python train.py --n_layer=12 --d_model=128 --n_experts=256 --experts_per_token=8 --d_expert=32 --d_shared_expert=64 --activation="squared_relu" --moe_layers=[0, 1, 2, 3, 4, 5, 6, 7, 8, 9, 10, 11] --router_score="softmax" --normalize_top_k=false --routed_scale=12.1 --balance_loss=0.000442 --balance_bias=true --router_noise=0.1 --router_logit_norm=1.5 --init_std_router=0.0257 --lr_router=0.000562 --n_head=4 --n_kv_head=4 --head_dim=32 --vocab_size=8192 --norm="rmsnorm" --norm_place="pre" --norm_eps=1e-06 --positions="rope" --rope_base=10000.0 --rope_fraction=1.0 --qk_norm=true --attn_scale=0.33 --tie_embeddings=true --parallel_block=false --extras=["capped logits"] --init="normal" --init_std_qkv=0.0348 --init_std_o=0.00711 --init_std_up=0.0348 --init_std_down=0.0038 --init_mimetic=0.7 --optimizer="muon_variant" --lr=0.0097 --lr_mult_qkv=0.4 --lr_mult_down=1.5 --beta1=0.95 --lr_head=0.0115 --warmup_steps=141 --schedule="wsd" --decay_fraction=1.0 --decay_shape="linear" --final_lr_fraction=0.05 --batch_tokens=131072 --seq_len=256 --doc_mask=false --train_tokens=627200000 --steps=4786 --dataset="wikipedia_en"
Below are experts of layer 9 (counted from 0) of a mixture-of-experts language model. Rows are named router (the router's row for the expert) and show model dimensions 0-127. Each number is 500 + 40 x the weight over its row's rms, rounded and kept within 0 to 999. Numbers have three digits each.
After each expert's rows: "comes after" lists some tokens at least twice as common just before its tokens as in all text. This comes from a sample of Wikipedia text that the model never trained on. Tokens count by the router's weight.

# expert 33
router:499502516580476507493427495497560484420487510517497573439458479525494480517464435526584465523517457495468484550417517473514518476557549507503507526554525485540498462545516529482581439558504500468517445539503569520502488473549502453500513477541432565495512564437516457462517487535449490501529482498526488478550499479446442545416515532450552515571489582562437423462557475491553471539525
comes after: " |", ")", ".", ", ", " |  |", "Senior career*"

# expert 16
router:500504548513522544372433485545551520482442463478490424494407498559550522497513508541528497495456540527515458443506494465418510511517485526464496462515467510492489511522554430471556505440509485448501498532518498500531499576448514530466575532616517533388490526478496483467484527480501463517501525506522448475543502505455510554466522504451479541524501539563475422491532439480530526489611
comes after: " |", ")", "\n", "015", ";", " sq mi)"

# expert 114
router:495490539545476525421449430594561562423460495538412439449492512465497489464485495537541502496518554500504552513443508518522515491569477494480497494519487497479436442496457496445545474450486487490514513519529522466501504518434468481444530553456547494438468467453420563467490486442492477472563493518515534468536558563544524424499406486476525486472566473465520512480428468563554450531457
comes after: "°", "′", "C", ": ", " ", "."

# expert 231
router:499453490524508493533474531510475534516471552569470489583511450389554529522548538463452510467528466491506525430476481447535531590533488500547502500523509556562496509606466497525457503529532423502453599524510558521507539464501521519498512443472460516449448516545516529540549510519554456484510465470475513487609501489537419427546524489464545484514465461587524493470465436524491499481492
comes after: ") | ", " | ", "\n\n", "\n", "2", " km^{"

# expert 42
router:555537564527489552453429485437479532471476496524519462525492450515465504497489443467524485434478479482464559472485502499447489554538465480581477486435471502525467503485463563494503556530542470452505519417557499482492478513544517535461483506490483542462497542464374611460502550489507490518590481494469476547540565577483531540534449486454542426448506545525530514471489455474535517561431
comes after: " ", " | ", ": ", ".", " (", " of "

# expert 213
router:448564478512419521509494497506455503513539486496530436469488519504470498595555533580482451457562449492507466530477544462484428595495522501473505498463442512481488531465539486492498480508480570480497558480541518556507402481509467473506508534530503564561520456549508483501532550537489489511565468522592481528497489572452557540525488553441537479524522547513467469456548412380516473503477
comes after: "\n", "0", "1", "2", "3", "4"

# expert 37
router:557483412520502507539447486554494502436482432500522512537533460455500493537561495450450462448451499517516543570461498499530486515493432513472538505461515513537462481477538528517509461516539536583491585488506530436468541462434528525499530445520518545497550527476588527517534480550410483469516468437493585479531509428488499444545501491477429491496495437519406466491490523521462441449587
comes after: "\n", "-", "\n\n", "- Occup", "- Ch", "|"

# expert 53
router:563464490476515443463469481502522483479542446523505448456445446523509546506489474462548500477487593543499517442475485455440559538593457557519464438497451513535532559524514489434490531472580456536537552532483464476541583456440462491503538561480558520470430486462506505481499506475494488581532488581526431475484507512448448471495467497492495502495451534512464423470558477469598508508545
comes after: "\n", "|---|---|---|---", "0", "L", " |  | Swing", " |  | C"

# expert 6
router:575439480526545604511500549541481484535412429490570522541481548531517547458519476426455493460514580531459495540488546430442465493467520433464490554504487498499524529554503528514521470570536486463482553473476520449537523496535466504531457490541476543468507488532501393445528441517561503527447503508528557534498486515541484447545460575503539497551415513474508507512481445480531500463433
comes after: "\n\n", "\n", "===", " Albums (", "==", " | \""

# expert 48
router:522489475396478579534512544483513449505529506512473495531528502541512547457564480477514598508532512491501515391548562459458465478451535458556563497494589502516545536461469486487560514564512487454504506479478443496461578422568494562570496527565495457483489469499449455485485432518506518580456487492528501554459559497482535502507476515514476440523511465472539492506502545573504490458423
comes after: "\n\n", "\n", " | \"", " \"", ": \"", ", \""

# expert 211
router:574505522616516497528422531497482484531546511493590454473485490462486505511497512521483549507521413527491513494488481404475485448534514525478509436524482446503485513536449467431549515548419580520501460517519528453524443458518475541469520516494514486545541569478480498526570546477509506510494461519579522484502574506446516416507582547449525441510482545551491482438511433456558503465458
comes after: "\n\n", ".", " |", "===", "==", "0"

# expert 54
router:523521514471482512505504429504542518500503431456534476453492485530476508511458461508479470514505523449514566576481497508503598525514537448500435472534439523511541588493448506448535490528552445520465532478517462494498459497539475532501524530532485533422515493521495538458485576624563489440563495564486477522496488502517510475489436496501598509494421514444515506534623458560503418521522
comes after: "\n", "|---|---|---|---", " place", " Ins", " Court", "order"

# expert 241
router:514477537537481554532426565484536419499527527468480487505505481477494481431491493544615487535450545507441504515476547511458521536532585415493521538511499445539465535534494527500497452526542548538522443490442475486486526500500411467452499489479415469531486574520580507494482491498540547467472434470472484485513542504507452472487535583452420448426516549497539434476527488465507573466525
comes after: ")", " |", ".", "==", "===", " |  |"

# expert 170
router:524537525506454553508549490482447505562497511602587414547503505485543487500538527473515456418505436496536520503476537549407511462521524524546448457422435456524472498524400495547513526497604513452532519485473531590507462496540503487465481459514497482513517473516458522498513563546491534460517505518463466468492524539473451553483536516556535523523571479615515485525477472474499480547460
comes after: " | ", "; ", ") | ", "0", " ", ", "

# expert 14
router:463469481524535499420545476457525459474524554482464462533458588424474494566396601540462493477475524527500481524455557483499467550482479460446483450483497506472442468509520492527491501537490509485526475519467537496446512433434479456482557482510531509475524514487495524521444468513537523554510563557508515526542529557527420503478548524479507423539550475439453535471358509520563494532522
comes after: " |", "2", " | ", " ·", "–", "C"

# expert 226
router:530527551541548515442453440437528538555509493456456541398433461520535525456521510460538508519522468504510436475540490530518491511471535395503520473519493482531466495550457524536528529452509457488485494482550573510532536439479531520523576464486476481436553505492433492456472500518553439499473495458559494541529516457472529506461409447448543540443491513548520456451497424549562507467415
comes after: " (age ", ".", "1", " (", "°", " (aged "

# expert 124
router:542494527474406462543530455527581517567529559461443470533486504448584439463598513466500550502489527503480519555534569520526499494561512543501507522509525572575512520518488502547459512533503544547495498482519520482532488478465539477471477453496450419422569484467457497443392523465469494483502529529546512546540521479541565459557532503461479475497484473569533466495575477532489517531432
comes after: ".", "\n", ") | ", " (", " | ", "| "

# expert 51
router:533483531539439458534479477497472496481450443500538523489523474478574451454468533513520431465492522507466581527465547545534490497539474485547475493504466530531442529536571563465532459462553552519507531490526578465429484538523529511525479487534494516500453552492490522473527531523485447493516520507618518501524542535513473478451531496415621447503478535617477485487510511443394504540453
comes after: " | ", " (", ", ", "| ", ") | ", "- "

# expert 150
router:468517514513472449409463500488537477537590550472435536509500535471470425508499487486464502446493493512402511570460486554473431492474449491527551487422549453589501458568471550503420556464488516457419445534542498553527574517502545495445495557481487452483436479434516519487495474532531486553546460451458544497510426482483496475548481467534514561477485499483486464493473497525509509547447
comes after: "–", ", ", " ", " | ", "2", ": "

# expert 192
router:497506501462516539506529496494516394524447544597442491430462517470468459456537460512492537563541415535460523524509551555548501553545518476547521463482517511518445469552524497415515406485480452559477483528503532528488490501448464487508464524491510445453406482525508540560436502480486485474501485475472488481521458415481558495471504491508505412530554530553442468525434558483548567488525
comes after: "1", "2", "8", ", ", " January ", " February "

# expert 110
router:506488498506476518472563395475529512387538507461488441488408541476496457436573569473519430490508478493504523462460492500513503545513515554465417461474459495537564447529485438539453580494502474457509512506557533550508511398498448501491521527475528517467586487453459488514451508437485545489542524569508514536524502495548455497493597493489486518501485508498535546539446459493531500582518
comes after: " | ", "\n", " |", "–", "|---|---|---|---", " JP"

# expert 203
router:491554549532468468492483389565583492551525455529490423467495516473479534492542427522505447588523529493527499483492513471571539516471524457467462450528473561504501516522476492452466503538533470464485522476472498516553507445472512513476477469463583452419599504442506545506494511562530486534469531488472439453474456545459520486462447496502620452519510558548530536536537547529532451532504
comes after: "\n", "0", " km", "3", "4", "5"

# expert 77
router:448522468493477508520480490504534505569512413498550454513510451495464488443469528479527507419460563479485513586577499444516615443542499512490546576524496563510494553491465431452513455545545558529562566474410453490518529564476472525500530519503540572530508449500549517457504565557484532479520475511467489486515468514451454492515466547452546481551496501481508537502567467421488457488526
comes after: "\n", "0", "3", "4", "5", "7"

# expert 251
router:491522550476461585478496478504483522452420453424443435580457477521448508489515530495532437451532506519523555532475580495464457506559449450473456504561487554524474605539475452514573498502531510487489486491494517496503454517486529535496496436479462492460565577488479473456417492501560460531483497547522517546492469526521456418533505526405516466490441560452468570535503472513544513474495
comes after: "| ", " | ", ".", "–", "2", " ("

# expert 249
router:540495491477486487487455513529533515480447500531474523494481503412488533573559550455516416516438534542554577525425433495507496490448498488586526550476463537487510521468540525471556519545516476568510560466481513435465542454468594466494530457467548543464538552441489482476480503528477534517465466535589517426487475496475496489512524481434546422439523504546498494493585459484537478454562
comes after: "\n", "2", "-", "–", "/s", "- Ch"

# expert 215
router:457582464511496565505430493551525446554527468520474455433427492524518547560520527491500458598598518519486467442495568418458528532494532484515567448478489536438420484527491498463504523528459524517473541549539490533484494494461545455545449507411511538527478444495511430496444531486547434526462466516475530555543499529465508494536479535522454544525497560531490505438543460504559481483471
comes after: "2", "\n", "0", "1", "3", "015"

# expert 97
router:523573535458534510497445516585504444507498450507500461441531549556535472475408481482471486474548467480455479516463561436518434489534537512490502476537567544455439461540524498473501495521432545483474477532488507523500515562543491460486483472504510445514489520627510457476516514413540415562514451466450592566487542465467449475508543425492528510525449545561485505536516473516481497459485
comes after: "–", ", ", "| ", " in ", "- ", "In "

# expert 179
router:499550494460441541464503499456503533460496439504586480488429589517507539496509525478524481537462507535515470509479547444421486524533535467528550546492473515481521461538483385463465495576581548533484560511513573500487482466505529460546516513551526487567527506440528510505544502553444445454444430486458515469553504570526568507516493541473597488494537516536554482476573475436507503477468
comes after: "\n", "0", "1", "2", "6", "3"

# expert 19
router:483564548494436549496495489556472510507427489469514421563411487457528486440536542561462418497550549455474476484487594470508515559524441559475525482458516520542488506563446514511509491520582455579521485472495570502460494472451473455480466513492435443553535551486556493493441525508524466482457560558413531458489498556502456520467519531501534472478510512513457468548522495454558492541491
comes after: " | ", "2", "0", "1", "3", "4"

# expert 30
router:528478485530511433549461419553468461434546483599497530491591459508548486500505501513488522545554561499463486474552547492498452470495522541577514448571521412491462479444531417523527473532462566505494450575483548495514521572518522503495458546550497482457490516513492433479504506407464473506498549482455482500489523421566521506445545494483598503520471481438477487526504524504551512467524
comes after: " P", " H", " B", " L", " D", " R"

# expert 168
router:525448446533503519515493507500525532462474447527420484541457484458524469608541434455479525446459537551463519468509539464425495469529411524518505478513457520484530457459507527478553504421448494527539589460483516504505556523442505559527520558448541450515419515543495468500511493523543605537482483467519545461519503470464422510535493558467547519541457492535416469474457532469542506548480
comes after: "\n", "-", "\n\n", " sub", " st", "- N"

# expert 181
router:533474495562492458478498437515537549453466540545466502430474451499507518463456495480456463526494566543527516462542522552481466545517501424478559443491525520480436497505547459476507520478534493466560513474600579461474504501483487549509488491511504507482479555485457598426496561447479453464586492469520461513549490527596463459537424446414531498484513548538540475476504451518516475452421
comes after: " (", ".", " ", "°", ": ", "′"

# expert 240
router:494505445513450563540483413498575487445470438497555479439480475487534515540415584515522527531558440494519462508480504500479521585587521543523486514486472445518508530555505417489535513450519457492517523491481486510442464525493495545534451523528475526463551486516453559493481521568456435469544531515517457494458518512492445460440473515445602462497502539594542508506571434511525532519529
comes after: "- Phylum", "\n", "- Date of birth", "0", "°", "| P"

# expert 35
router:521501517468459524513442512487436462502472428437562512592493477517517549460537463488520493472495475559515541557530485483512541457515519421495538474505485552523509520525548510472443505531529613447489527467499513496478522501542389528500442462518525495472561543498539487511536414508492534477477445496470436499483559484431493493562498567490486436523424488494470604520433498467474555441437
comes after: ".", "==", " ==", "===", " ===", ")."

# expert 140
router:454529553504460559529482477501540439488483444487548509477467448482495503491463550518529528478502435456471510456491531529420551487534569454482519526537482522527487572527498512412521500514560471510470501502440486518497501545457459520506544483552463562469531553501455480416523578593525497548554452571519458473501550527510464559526406466454547459519452569512554440519552451488534480572522
comes after: ")", "\n", "Area", " career", " =", " information"

# expert 85
router:510467480454435521530481497530527498469483451529459456503414478486524505502464523453535522525511493452523481492490542429479561572548527495463501513470514526508513553492536476458542531577591404528555514435412512503494459477475445540550478534509433524426505495594433497472458533518541493566574491544482472538465543546525471493474472479505600457469437543511476514546566500477510508534556
comes after: "\n", "- Phylum", "\n\n", "RHP", "eption", " date"